config.yaml
n_layer: 12
d_model: 512
n_experts: 24
experts_per_token: 2
d_expert: 96
d_shared_expert: 128
activation: "swiglu"
moe_layers: [1, 2, 3, 4, 5, 6, 7, 8, 9, 10, 11]
router_score: "softmax"
normalize_top_k: true
routed_scale: 1.41
balance_loss: 0.00196
balance_bias: true
router_noise: 0.3
router_logit_norm: 1.0
init_std_router: 0.0162
lr_router: 0.000581
n_head: 16
n_kv_head: 16
head_dim: 32
vocab_size: 8192
norm: "rmsnorm"
norm_place: "pre"
norm_eps: 1e-06
positions: "rope"
rope_base: 10000.0
rope_fraction: 1.0
qk_norm: false
attn_scale: 0.177
tie_embeddings: false
parallel_block: false
init: "trunc"
init_std_qkv: 0.0258
init_std_o: 0.0
init_std_up: 0.0258
init_std_down: 0.0
optimizer: "muon_variant"
lr: 0.0127
lr_mult_o: 4.0
lr_mult_down: 1.5
beta1: 0.95
lr_head: 0.0061
grad_clip: 1.0
warmup_steps: 200
schedule: "wsd"
decay_fraction: 0.443
decay_shape: "linear"
final_lr_fraction: 0.0
batch_tokens: 131072
seq_len: 1024
doc_mask: true
train_tokens: 503300000
steps: 3840
dataset: "wikipedia_en"
Below are experts of layer 5 (counted from 0) of a mixture-of-experts language model. Rows are named router (the router's row for the expert), gate (a neuron's input weights, with its number), up (a neuron's input weights, with its number), down (a neuron's output weights, with its number) and show model dimensions 256-319. Each number is 500 + 25 x the weight over its row's rms, rounded and kept within 0 to 999. Numbers have three digits each.
After each expert's rows: a language model's description of what the expert responds to; "mostly gets" lists some tokens that are sent to it at least half of the time. This comes from a sample of Wikipedia text that the model never trained on.

# expert 15
router:473499478530491479518526521480499460521514461499529491497501523463512481497490526497484532466510525494459499454525510522478461465507485505534495542544509485536472495479510517512509478484530477
gate0:469494507526467480498457470525485510496503552532473525484488490450481538478506515491510515524456531488490509483542479508491514469499493496504565533481501509524514500477527497496521503520488502
up0:497517515472547483528506485481449496500509513483496573486499478511512524480491461514513511441484520513507533515496481440471545475499509493549495544521507477525526490484459496545513485513490503
down0:509464492510489494467513550470507533509480488546476564503474501501503496519484481504507504476468472487474467514551518470498445461527552484477450508508540535491517478462519489516473506463493499
gate1:492506478512493491483464490469479508517499508532502431512525487456486458480515545449508510526491514496536465523492477535520468483494488508515475455488499523504484495452483527483499500471498520
up1:529519494513499511511482468526490524482546477577468519511552479470512507504466472513514471488484514521504502514494498543528481505496505530540509459511485479535501536537470524476504482492460501
down1:505484433510478488496523516501459548520500541483458512481487527574516564511469489528485483473488477475494560483507522513454502482538496506510447502446480501528493522483479518528486471513542508
It responds to: Opening parentheses, age in "years of age", degree and minute symbols in coordinates, CJK bytes, and section words like Career, Works.
mostly gets: "age ", "′", "°", "aged ", "_{", "music "

# expert 0
router:476543465489478515513517477527487501480477537461503490492487487517525511472518507497496480508518519501460511489478481509507502547505485499473513517492497523506479476530474472509498469494424489
gate3:520498527470478446518538445504472511502497499542506531535520556484503498522504496518527519502477529491547494530549515504496521507522509463506509471522464502512528549495509533563536547504493473
up3:529473475505479482491509474504519548480524483516542516495503543489504494501529512510506546522518485517475528532519488538508520531530465530480507493489474548476531485508506484525511525473516500
down3:513540527509531497527482486497522505533445527453468480498488481506515477478527476525526487489467513507489488502502515524494543476465490489514486496528498492521488485506498503495564455505469454
gate4:526529453464477526474519527522452528503518484502478530513502489486542525494507544507558489519522456456454439516473449509496485514494484543514515489520493495488489500476523490539547441507508493
up4:516484535498485473487543443526520476512519536505493495512493506495507493496471444502514492497498539519557547486479524516469505540457505529508505490483504531538496499494515507523500476479532528
down4:527473485532454532506515465502522502520511525511512452522456502506485503481518487522562503477524467484497491481525476533473542522517529528565468514505521479480503506490456481539520532562501450
It responds to: Words ending a noun phrase or clause before and/of/in, such as Germany, it, there, States, million, year digits like 1904.
mostly gets: "It ", "\" ", "there ", "States ", "000 ", "they "

# expert 10
router:488491508497469536520470507531480542525476526493497479503516476502514475495538547497478511505496531474480470525519537510524538494473515506463526495538512526503559518504485470532480492496497516
gate3:476509468548507487494529472475465476534508492489481502478519511555507504481489452486504521517513502491467559493497517505494496484507525529444544506488522531485550509539508446482464482499529500
up3:533511465510520502493469489503533541514464474540517532505536509508478495489483490517519522552474466500516484499500536520504511456474531513471484461564524479476539473498506511503536512515471486
down3:554521492498488525545465494479504488519507455469478506538523525462496513479472446486486503493470467561470520507503511492480485505501506480505493467537498493544526518498488501516498538490489511
gate4:466507459497514513521486479478493520528514538485476497446475495487503525521498541507445518565482503549480497499504496491527480502503513524490554509459493527517474503470492464511554486494512538
up4:506508510552518486483490493483476512516489422467493514485536436506506515508510498522526458547492513456504473498477464533479513476490462531522544516496515488477538496486518512505499496548484551
down4:469521519506452566464532509531486523504483462533482490470487513502463486524480506530581513483509479440520488483516456504515485433496521495469518471541529469494524494489500474502523464505435508
It responds to: Commas and closing ), after nouns, and in, In, located, near, began introducing places and dates.
mostly gets: "In ", "), ", "\", ", ", ", "began ", "in "

# expert 14
router:524505520449492492496499509482535490481482540500540522516455503532522510524495472506504464515512519506491533505536521511461475488511509504514481518428503501514504498558507481480526467499505476
gate0:500490520552481474546535485468509514524531533443467538525518486496484504462497487505536519489489525503513466482493514510511510501481504479484498501506501548514468474547527496529518525514489517
up0:533492501563503483509495543508523517519498504527444485475533526544562536458491512488516530491484516482554501521514527501477512464514490493530506524550490449518518495538493471487520497509520510
down0:493469451507510515476481484483543502533487502516519461474538476481529514504502529507516481491519532495538494520518565485523517513513473511534471506523513481499524513494535514482504457490497514
gate1:490511523459475480520535463507482497496522483519503526483492466518515454527509510518471567490501541473466492503491516459489483487503488504548498469495532495562487515529472484506534502488533449
up1:486450479476508509515501479528517512520477476461477510479521539521510472481509517487486442517497507510520527471475510475519501510499498520518490570491495512495509467470507506538511521533477477
down1:477476470547460527489511499474514514489505511495478483519464508499521490514512482508483469443500495506491496536508491516513474450567508505505521480513452510490511505509470517512511473494484515
It responds to: Paragraph breaks and the - opening bulleted list items in infoboxes, cast lists and See also sections, plus His after breaks.
mostly gets: "\n\n", "- ", "s", "\n ", "information", "– "

# expert 21
router:468533504501518512483500503531450493496513495535507503534495506487517511504530482512484489533488518530521495492513531505471499535524482504490486539529503481526501513505532502466489474511513496
gate0:510537536549501538449538466487496512472510492484511484491465452492519504498516468501513503494516483539484492476511500522511544523501490528464462458531492528496505503478506481457520492476482428
up0:523499448474490547525478524478534510465479480530488503482496521488522517498525500536518522497469478499510517497502528501466500523518553467512497534534457512491507448515519507489489486498490532
down0:532507441498492539466529456484473526465512521470520473502508481533511486479500516492480452550532527504501473485514475514559519489524462520517523507524522529497510477520535485510534495513527510
gate1:495504494491461516487529521495495506467490485515474491491506511529471479537439539496466452533517495500509497474474499502495486484497517512530503468500521546479540526518471502503524419543475447
up1:475514502518502512474522529484490467496517506499470531459502475501487488475484489468531494487489514533540515471478488483507508469499501478495516472455498488531485523477498513478470474475484510
down1:452516467546524498487454520521483530485542492443463521534449513531479512467494494495501540513541543462499525448514538486573506498482511501528512516489489511524504494508452460518468526455515508
It responds to: The article a or an after verbs like is, was, been, and words such as first, only, another, not before nouns.
mostly gets: "only ", "first ", "small ", "more ", "another ", "last "

# expert 4
router:520442515494470505496508521477483495458506513514431510495509489508527495511507504502507494527489547540481480544497479461473459541515484546472486479545535520526514504506563486547475483495496509
gate0:507463491477523486509489464490532496492505495460449518510530540521516486488460526467491524503446523462471488523488500478513404518505521501542466514510497528448497477481530473479488481503479521
up0:506488485540519455470516509535529485511520522499483456463532510504481509458549506508491471552522497516531449493513469515502529509535490475499494506524460489492532549509534538504489526513487486
down0:513485538480496484452478481513471495516479489523503455463498548501495546524458467496457474543512528518487485505447503498486479494465496528486521497478517486458499532535479532498501506503486552
gate1:460534500477458508469471500511517552520512513480505457515503471507522493473524525484465477492506467481499500537516524534493531499523526511495508481529505486474516478491518495506504485470517538
up1:466470450520501492550460487510525514544517499487530517534454510522584500513520542439472487480450491496486487484496502503512505477481537542529515490465523504500521502478472482510478492531479548
down1:547529470454481480512514528532544456523502455543530523499555534475510478491527483469481494468520532547501545514549457518526505496514546524485467513487494509504539532482480538491488491502498507
It responds to: Number pieces inside tables, scores, times and measurements (24, 10, 1:39), plus short inner word pieces like is, o, it.
mostly gets: "is", "op", "ot", "26", "10", "25"

# expert 19
router:498552503500525524482499470527473486496477495487520528533472501529464500556493496463502469506507486525506525550476551490542553514504515501531477522537472512528494463487539502477543495509549471
gate3:547479506501478503474511517506527427476461487531484516484488536529458491516498535478485476536528496519462489508509502497474509498471537519542549517514457507462477466522494523469536463479490479
up3:519493509535513545464526510469495527478495521492495528497505506540500524470546459478512481522498488526497538468479510499490520531472529518467491512510467515528497534506567514528462472485488539
down3:485500506519460494488488535512532493488490474474502473491492523532495501526524486560492499479537500511457516498526516502480530535527507537499507484552548487476507507509467498492462472513462497
gate4:516455505483493503501503500539501499490507503514541512498534461482449509462518486490491503519495497503515481489517483518461501500491502456543471498489495524516495478492482500485512508509549469
up4:506491483460441466482496476485508480528500521507542553539509505476489541481500430492473493545534469499534515515512486507508470500507493573482458530522467515494535517478496505486517494586481519
down4:498497470478492471518439534523460477461505490502495489537485458464532461446528507471461502462463506496472490556481488487503485487529536537459508504518512491499494494526493516478508498540482516
It responds to: Middle and closing pieces of words and foreign names, such as el, ol, ar, es, and closing parentheses before punctuation.
mostly gets: "However", "ana", "ina", "ville", "|---|---|---|", "|---|---|---|---|---|"

# expert 22
router:476490506473502502483502519487466544507511493520478518525508517499532511506466515476477493514486465458523500517507487499470468518543509482516469489485484490497497465496487530434524481499543448
gate3:470525482474496495494526472504523538505487491503516450479460505504492519518507517525493478484478522537553509518496474455524507514558482500528502456480489468509424521505482490531526495508488469
up3:506527547526515560459505473463504531522512482501523489520440506473470502514514506552488503511493500528480494488498494486497504463517482519500525469501529506493500520535515543519455485489472471
down3:536502484537502491483497489430483495483460487514501443505485451486451524496484536491474512470494485507480472490464513499487519477532525510550546481486531499514530532496514510510471515515482556
gate4:549495500466525519451512540483503507509500504490466457515503480493480472485479521471479501497487485513554504505462506447457474485460532504487486493520501473489493546501544426463516505462475517
up4:461503524523529490517485514524498508465455540500509503517492473492506508459465497486460499506514477507495491510462476494506497482533499513483446522515479490508504471501495549509509506519512485
down4:494496509487519476507497497499481493515471495525451508495516508499490519470542512484482489478457494483528535521499493530541477538490468535430473487486469483528519525512507470483511518555481485
It responds to: Linking words of, and, to, for, with, by, that, which, after, when, joining a noun or clause to what follows.
mostly gets: "g", "which ", "& ", "of ", "after ", "that "

# expert 2
router:502476481502477489473504511502517458504486502458526565499504498506520483447546497514531497469486518469492507542470515522456468485472485529526491464494540566523528530509501492471517534480494479
gate3:494491449497465498540529500520502530539504479515467433523507477463508520481530501531507503526454468469483533537536484471554477529508484493521490469508482502496464517516478510487520530503500504
up3:485498527524509547504502522506520483487495470491531536516504519467516551473492555551495467478521496555537519485510499499479519460540505519482543487543504512528512504516494529490479518485532466
down3:474498492519532508476486539485511532478515467496484461519513477520511445515495486518485521494546485501495497508492471487527452474505445506515495519480530531506569485480481461540504537517520530
gate4:533503548514488491514527512513473498507514494529507540473464519499473509485508449501526427446478546523534498486458520495530499465530505498506520467470475476514504511489497534465479488463531511
up4:464489524520516500509527478500445485530521520484521457504524490450487499486529455458497525523512477426524509470511507511479513450503529509485502471488465525521505521544499503510480519530515469
down4:482534504512510491507547509496540534479478504483501523489422471496489513526511482537472495479500534536504466478497496529554487479458451486502485535502449430527504495524503507513510531498573491
It responds to: Determiners opening a noun phrase, mostly the, The, this, their, his, its, often after of, in, to, for.
mostly gets: "the ", "The ", "this ", "This ", "au", "ep"

# expert 23
router:499491510549436496484460472496508556491519519495524488476521496519518536506495490494516471444479477471487475522525518472514487505483498536470507537506537522497472499510487526493471553525499511
gate3:526539480510503492500531498477483473515511527483501479494476526512497528481539528514505517526508499509478519493546518488477484483538507470526515488476511537483500482540455505492482553509532471
up3:503498563477498437472482474544497528504509487470520486543495489510486486482520514484457515497477547496553499531450503526516520517514534491463506516485439517542468513489527483487457510504425448
down3:468487488542490476516488510532555467464502441473494503526488549475535497466467503517492481527494519500499467501504504509498507489477518497497473520520487533533488525522512464508510506492528524
gate4:516470461516498514504517442486480524503493478509517484523495505517494517489520469488483532515530496496509496560446526438520477497505480504509471513480517499488538537481491461489489476495557510
up4:465536505532529522474520474513483514540482518505520515484493480481512467499502508488507491485512486476479491552481556470513455491496477487503496495457512512503514533460548543512482510464563501
down4:453545524512502456530496452514491514505543491513542492460473485463500471482524486504548491507503432566537480520526490468534520500522535448475511528515497527483530449516483474542515493498483502
It responds to: First tokens of table or list entries after pipes, dashes or semicolons in sports results, such as Ch-allenger, St-uart, Date, Scotland.
mostly gets: "JPL ", "disc", "See ", "|---|---|---|---|---|", "|---|---|---|---|---|---|", "classification"

# expert 20
router:503475481494513531524528473466464474520546506482511457496496507492493530490470573521530493487507550523490450474540512475529529468518475524497516514504513491570520524474477537498474472499475503
gate0:490480478498494515488492508499534509509473495501469509499504523490488497517503478515433475472512471551437548464483491485501517489517487503483508479548499486514536482499477490508489519504520530
up0:486490466495520534521511515505508498478479514498534552480508540541460527511519519480488507518504505526494487458495491476486480520483475491522507503523485498479529521509477520491522542451566499
down0:501533523487521509533509540497512516537506531470481506500505499533472482461512521476510482476478534524492530560471526525504480501494467503519478536457490514485483516498504494480564499470514540
gate1:510512474484484495537489498476544505511465491474500488539513499491484526510455474516514482540515510513528533475516475532502497487476511510496513491511502492483533467530500466516481459467504509
up1:493492499517500521534541501526480482500441541507478514536531544463521488556561452475501498456493531513522552481552496491523515495479493534484447460509502497479520476447523529483545500536492520
down1:494510504504450498498494493481548467565505456530486485490487551504493503479529518490499569512496484479510522493431444486490513521466534484508497500533522539464470494528465490507506463490486524
It responds to: Pipe separators between numeric table cells, semicolons in data lists, and at, on, At, On before times or places.
mostly gets: "'", "|", "end", "On ", ").", "At "

# expert 8
router:473517496491533483503512508504476498509519526497513452507487470463501485489484485508464488500464476495508510483478479464516523529501529502523482477513535470468546468472513494495457467487472484
gate0:509484519501500495487501507494515533522479540519499516533529471507482480498511452515489503472490513439534471506493499482476517470482495495463484482502482465483497479499541504483548458517513483
up0:483496461488512501542482499497506455521507471546530536532522448494492495498515457462540442530452519501516547513513519469464492474427536487513474485507520512544514475515458491537525506549470494
down0:474513457477549466498485458495533500493513484531533479517447485493516505510517535490515499501572453548491495518506505498519538495501526467506516469504526496521564432534503510516520499491502493
gate1:512510501477487513458499478465523544526507484513487498476436523476516508427538490514489489474529479480508508493483485451491471472532511518516508510476493477472528538459450496495502488488489490
up1:505478504474495534480501463506508502483519479508535484494487532500525491484515497483498522496490502469465506524476500457500469498510491515481497534499514506511480420500502479488497488532522520
down1:487547505511514507515504514480453544478504483477502467506489499532499515546516453509470502496499509515553506462500493517506487492485513499557526491481529497504509485506529515488478490529500488
It responds to: Year prefixes 201, 199, 194 before the last digit, plus tr in traction or trains, and pieces inside LaTeX math.
mostly gets: "202", "201", "tr", "Tr", "200", "199"

# expert 17
router:514493536473444462482463437511493499494480502413516519498479529480532476518528498508516482470480490511507448501506514473527484509494457524512468501518459508491493524461478504493516515504481521
gate3:483476489520494525511459453457460501435449487449520504516519468537503465449527482527516516549505480468505456479469490550508497453516495535469494506485478548463480460497507539461528504539493531
up3:484523505505512499516495475481484500469514556510492486474536497503530485525489506488484491537497456523459495458517561516482472538480521518533496521465525464557505499506525532498489453514518498
down3:488477504485492505494500478478449503531515460456516503514523515533496505494500507433495482495497507490476512517480529523459505498540551511510500477507527524499487502511530517475517529511492466
gate4:478486495486483503474497482503483469484492526458496488544508506524530477491483456504502459524493476517521500530562472496485508480534512519535486541494475518487494494460515502496503509536490508
up4:505510464474498496503511477481496498499516475507520456482472498487562537516499506453509512573507477486520476504499483512512535514497504501522501476488478498542460463534455498476468497445524482
down4:476500494462502480518514507522492450487472453539499499478525510445466532490475500474494530475511495520492527503530529519480459509491524500508520495547487515478478494541507476502485486496523474
It responds to: Numbers and words in table cells after a pipe, such as 39, 1, Common name, plus quantity words like some, several, many.
mostly gets: "some ", "14 ", "13 ", "several ", "27 ", "many "

# expert 3
router:549476530490527507509491524465492514488543492518519479487569441554472513516483508483520518493496495483527503520484488533467529497498486539522504466512516420475491515480524541507550484510473514
gate0:499508504505492500470493467492558475453525501535510508535507528517510525522457554468504514520490472557514540467460485507525485483494520508480483536469491519530498497462518521534477495490464510
up0:498473500540511480471497474508535424479480480497493469526465463498510529486452500506523518539456473463494461476510482536513509488478511521515507519557487515485499525479515482500530504487497484
down0:471497494507546491498512459461494442530500504487450528475459485497546412548494480460510502501478489457492509514535467518475466490526509509480486490520541483490532486498514497500508482465465437
gate1:490553506479495482493489529499484471477523503516511491480475479537486516504499532519492501494498484503520552480509444478481546424521469509490478470500508460489506533479460506481465527487506482
up1:483453464516474520486467464469504500455522488458483467496568463471523508478493537521551495502536539441506490445490501485548471503524529478505481476522508499511526500530528494464494478486490478
down1:504505500504475520513457495491521504513512458527489495494482476491486478508506481513518472507522492482506537469484498467513484519470504523503491479501503489501500510506473489511499499528520470
It responds to: Single capital letters starting names and digit chunks inside coordinates, ISBNs and years, plus opening parentheses before abbreviations like (CEC).
mostly gets: "th", "G", "R", "00", "design", "80"

# expert 5
router:473528499502528447509472514556499488518471485520548521528482503515482499471497520507468520491518476488501502532510509521506489516492461478492515477544518512528487489524467493518484552493483470
gate0:526490492480484519548511489482528476508516478480556480462537523469516491506497466472497496537536505492558508530494536493515541460557537490530513501508511542486472510516494494500504508481447487
up0:486494484505482472498525480482497487484482482446523447515502483527517529519478529491478505470494486499468473506534501512516499479460508507492473493527477523475485487504473528518554528525524463
down0:477462485455530500471461472542502498525520475520513543526557480453518518439480537494495466475467556525549513488482496475508511491475492483495486502542506484497522508552523497491482504458515501
gate1:495501496462540505476526498508457529517444455471522512458517489469487511476525523527490545486480519450493487483474454524517493462523504508493545500531474507504492472485474491489529453488523518
up1:498526440494495520482485469490487469476459483489528506519524446512476503539506505538515515524509536473485523484485485476495523514498502452513512482479496509499480488445463528490549475496473498
down1:525510509498528523523497528522498504512513501528486551471492478504514526498522522517519494511513502480502497438481513531447496481476492498483492509489500450470538487507517527512525472505515517
It responds to: Month names in dates, and middle or final word pieces such as ing, ex, ord, ign inside longer words and names.
mostly gets: "ing", "November ", "March ", "July ", "January ", "December "

# expert 1
router:526534507510504486500503522492519497539496470485464507494469516508492468487509550486482503501533507519466498502519447485513541508533493492475492517495513530463470482465498525487507508492508514
gate0:527471490490506497466538522473466501512538504468486486534491511503457503523536550483511480555519476528503514516505474510518445487519519483506463448492531461518496456503452484513518517495473476
up0:523481501532511519565464480456518513471522505486513488509505508541515454493496507498510492459518487486497476505496459508501488485499500486523502515476496461496510488526518512502536448475496554
down0:519515522497520476468472539547486503502513493496493477500484469518534554465487474506467546479518476525456485504466510534502451504480573503530509480468522506513485471515513513511450482463481508
gate1:487456474548494517493493517485483482526511457490485520479504538483470497480537514542520498500489479516536502508540504504502499464489506511471503455493446531459523516464502540522491499491480510
up1:497526499517453440457507486483527475496506504496475516476474517529508520480515506494540518433490519518461537486542520509458464462478488464486503484499523501507490493501508476505535489486502533
down1:494463534499471477516456503475546479478472498450521486510471539476516491471459502510536435535518473474500514487509497516465476525544477497500499511488502522485497521485508487477488499467520511
It responds to: Line breaks, table pipes, list dashes and closing == heading marks in wiki structure, plus infobox labels like Born, Genus, Phylum.
mostly gets: "\n", "pr", "Coordinates", "Born", "Genus", "\n  "

# expert 7
router:510477476523526534458505517499491527512526460486502489496475528522481532487532471486516459497464533511504475490441507515506540482507494487522530484468477472461512485506497484497503477491492512
gate0:471498511522529536518480467486519549505493517547475540482523537549490487524492546491509491502497474470473434505527498568504540483510541489487526503488528514502486492486501467485528475535515502
up0:474485507467502482515515489501503541508476454497535505513484534503492513466471484550508522533511502505521493527497480488492520460506503484476412511494495480558516490537519474482511505486475520
down0:522495487541511513539474446539516522506490519488514484532508476429483475521521520463536472456465517481491511481507490457495503483526499514512513491475501505510497513495465493498478512467460532
gate1:540457466546513550516494497504480475482497477540531464521524459494527475447530501483496495500526487531517510535527473488473488514560463483500508509511485474479468510507510506486464497482479476
up1:447532456521523504515433453465493443498510469517495499491503496489519491494475535475502482515500480508530473505553508524493500497483454543544471496536442503494505540499520495495503480489575489
down1:507513499521494489541496512543501458495478473442471507495533529495469498529496488494526503491484530508496500500517500518476499503467552502504542504487518482488499505474508480533495480526558503
It responds to: Sentence-ending periods and given names or their last pieces before a surname, such as John, George, Hann-ah, Juich-i.
mostly gets: ".", "He ", "he ", "John ", ").", "Michael "

# expert 6
router:514493491503462493466471512519548433499509490511486459530468536472465542525521473537511489513497481464476530495505469486474483521469477459506510485494478523543516469473500464526537541526491492
gate3:503505502551523493535456520533462472507505508505485487495497468511500502491490511491502531543548526504503521536448485481474459502487468491504510504521489526476504562525529485525517499470519495
up3:506498475494554489480484555520503523572494445527448445506515498512495509500528558486501480520528473459511489526491487520473512505527500479473477511497523496487538515498519533437482527519519467
down3:515526465509482523510463476524520487559562507506533522521499508487475472557494530553523490513522498466535446492459488510522560477514485492489479517494495523499470467499508533481499505502502559
gate4:534474518469510496513517532538481523546506519505486499503503518492487477504508460526507531537492464473482489481485527506476487470514507496481488492466511536465465486473538492510498509521515533
up4:462517427491542473480497520538549488506501513508499500506470509515519546523494495491516500510489477490529483493460542536543519486494508495519500510507492502469527513526510494486533484519530537
down4:500462500520502527496464527519508490481521469485489495517534492520479502485537522488512484502497475487507508527509515501505492526545514493579469505489464483537529527485508502486512513514526483
It responds to: Colons after infobox field labels (Pages:, Media type:), == heading marks, URL slashes, and place-name starts like New, South, Los.
mostly gets: "/", "== ", "sec", "New ", "comp", "=== "

# expert 13
router:514466497519464507480501478498488459487493528555493513461480555469495494497492469494453524459456495478526485497528488509551530530510470499541504505488519483482514541461497543474500516527476508
gate3:520486513488483510480504473510495498491530512487549522481483483479469485494544499523487491502512497482482492480498471463435492504518502450534487533549530512532569492525467496484523512499547518
up3:537517503515514514488512480494507517526531499492536530533544492544487469521526496517527532474499484497489564481489458484473497478471516515512471503508466507470475507442479492532529477518511524
down3:504507512486526514550509486555495477502497503510491545498480457497501542484482519460531504488469484504501525484471491475533541547518499509481532490555533485438526477515484527471503471493456501
gate4:519512488522474483489537508489523508505517524526491504520485462468499434514493488527485503511477480527522512538493477530490497491551512510503505476480508538464484468484506529503476453501490518
up4:457471434506540513546513571516474497491462479494507502487508531513493536508464525537486543486495535506474526498521491540500486504531508476501532537487516507541502502465501498516472494513507510
down4:501512480467534480490482499484477491480510512496513566499510507552476517492475514488499486495499482489461437479544531472508504462500496554501505521496508500535492489472498503496493503519483480
It responds to: Short pieces inside names and rare words, often after a capital letter, as in Gu-ed-es, A-ish-ath, Del-eg-ate.
mostly gets: "New", "Qu", "ign", "ish", "offic", "pos"

# expert 18
router:526478488479463472532539521500531479489495526505502501500513535493494470533471465519525542460483517487480501483494486507553549476526532518489444497514493507442490539535451491518505502472474499
gate3:489475505506529480490534477466531458484496453482496483508479518479524489487516454510480460513510480546499493493507527499557474526512470504511462509484524490540509503518519441455511451485519522
up3:528509482532494486506505531492517519514481503508457499520503482524446531474486491478502492460477529514512516528485487512494508532524494456485488489480518488510516513492497510478530475416500462
down3:449508470515498520517503464538480485485512513504547528536519510506515478496489529492466526499487534517478528473487479483501491480467516485502497441534505551497482512474459498522497484522495535
gate4:457526532478503510485452446465475475469500500518531519454487504489509540545482513523503517513499469491492529478502486505496540457513510551490505477498492506498547492513509551515475529510510475
up4:486469512515511481475501494491526517472506500513537541513502561489483484444559564480510538495499535517473528495524524484485534489496490504522529479475487516498547519454462492546546555513477478
down4:484480545498513503499492489461470508474536477545484481498517527481481491521524511533513512487525482522512495490532507444497462506456523476475486479499493478482539514516471492529524519487512467
It responds to: The word as, verb endings -ing and -ed, and career verbs or particles such as became, signed, married, up, out.
mostly gets: "up ", "became ", "As ", "back ", "signed ", "out "

# expert 12
router:498483501504505519564495511517489540533502484467469446463518488491460495542462523498529513532504484478532508458482526496504532476505496486488513496436491489499531482517469492474485531478513532
gate3:500478502478544497528504484462468542519521529511512488502490509518483499537484509481489466481498491467500532493490461522514451500497509463453486460496527492481518478478485515506464509502539468
up3:536500547495492553480506515489471498480476496510472530464528527504483476574547505529494525509484452467515505488514513485479526498471569538524510479533494501482520518499499506451506467502498475
down3:478479487445529459555489462513508495521472496517508492505511526490498507517494479493516434505529500516532503483500488456466484506505545486468506481444473505469487524493473462486507506518482509
gate4:446499490457504518509475451504519554519431487463477523473535493486445510459474506520501500499537505463511525491472486503487552541508534502499533492490479517501509475506512505504532525496541539
up4:518512538526491505484512470524531504482522519483522492465471547493501538503541509508501510493466531523500531520485481532449501502492546505510485493480524499520514469466507446499547511456499466
down4:489495495482488506503509487471508468471514525488494550517533482491449521513519495501504501519534519542501445483476510470487491553447484520493516457506456531514481524502518478504472472480516493
It responds to: Letter pieces inside non-English names, especially Slavic, Dutch and Scandinavian, such as Kova-č-ević, Berg-vi-k, van der, with accented characters.
mostly gets: "u", "ø", "Kr", "zh", "frac", "Serb"

# expert 16
router:527489486513564490470508486463530532524519506517464480556493475514458490492474489549515501468540460544502499512514488459470477459443462474473524531521533455510521489507492495498511501498505553
gate0:489525450491505497506481512468473491492488503492494473477470519467496494482505515511477530494524524506542479508521491480510468477533511465461542514452506467530550479518536515503488473498504472
up0:499496477517525476458499470486491482498522525493468524494500469479532508487500472512514517490478513513465525496485509499440490448514431443504497544501528504508464475492504483488520531503523530
down0:533468480471521476492449489515531533518485517475479469507508514472510513511496543492512491517481515468465480486550479563500483516494458480492525508467478489494527441496481539494475477479539529
gate1:492489491498485513519547485495492487513522566510448498523533521504495478554485485502452508485472475531511498504491446528501468500494530488504479480483521522477433467503440497479507506449481494
up1:483496498474482523497501504510515508508483514475490537568513489523508466485554515486525453514499507430526515508509507519496552499529497526505541486549470462499502523522532523531479561485503482
down1:511531514492496498479483502484527504516478540471510489525475491472526518456514499516479495490472545487488516501509516513505497509484502458493535503520447520518499495465514459482510524511496482
It responds to: Endings of abstract or technical nouns and adjectives like -ation, -tion, -ity, -ical, plus system, species, case, backslashes in math.
mostly gets: "\\", "li", "ust", "ism ", "species ", "Ro"

# expert 11
router:496504546502495523525501531523536514498474521540522522502536489483499539492471478446536494511498523544533551476484495520481510504447481451477533536487486492487521522509502505495534486521527501
gate3:487516496486545491579510450528525518506501560510513507472489489447514558414527491479507498528513499487536483470515521462509521455494515503490516466502500481537519460504501511524482539475479515
up3:450502493534442544494516509495521485490503487536493489531518472518482507463534499492524500516517514481476509527497478475515499492525498498485533475475512524460496489489475477509492503528515491
down3:494473543520522476465496533511440512476484508464525519477526512540487476498521508492489459505529473481502502534479525519488482464533498567522464475502516476521472497496533533426525484507503483
gate4:555465516484485495496478504463526494462497510519495530514494499448491525480536499530470484516461443534522493488494527475488504407467464488486554488465504496494507495566541503507458519520521503
up4:513460516502452537480515482450503479534485479500527494487541538485504512468523473442507513518486512522488506499504497523515501490495509525472518522523498520502532490526481494548524515522533534
down4:481494492488481501491497482489515487537525497476548530480539561477495540526468475504482501537502498484527479502514505472522515510483532510491486491504557485470539507475485497493520482485500460
It responds to: Team, league and national-body words in sports articles, such as National, League, Football, Cup, plus hyphens and dashes.
mostly gets: "National ", "national ", "European ", "football ", "-", "Cup "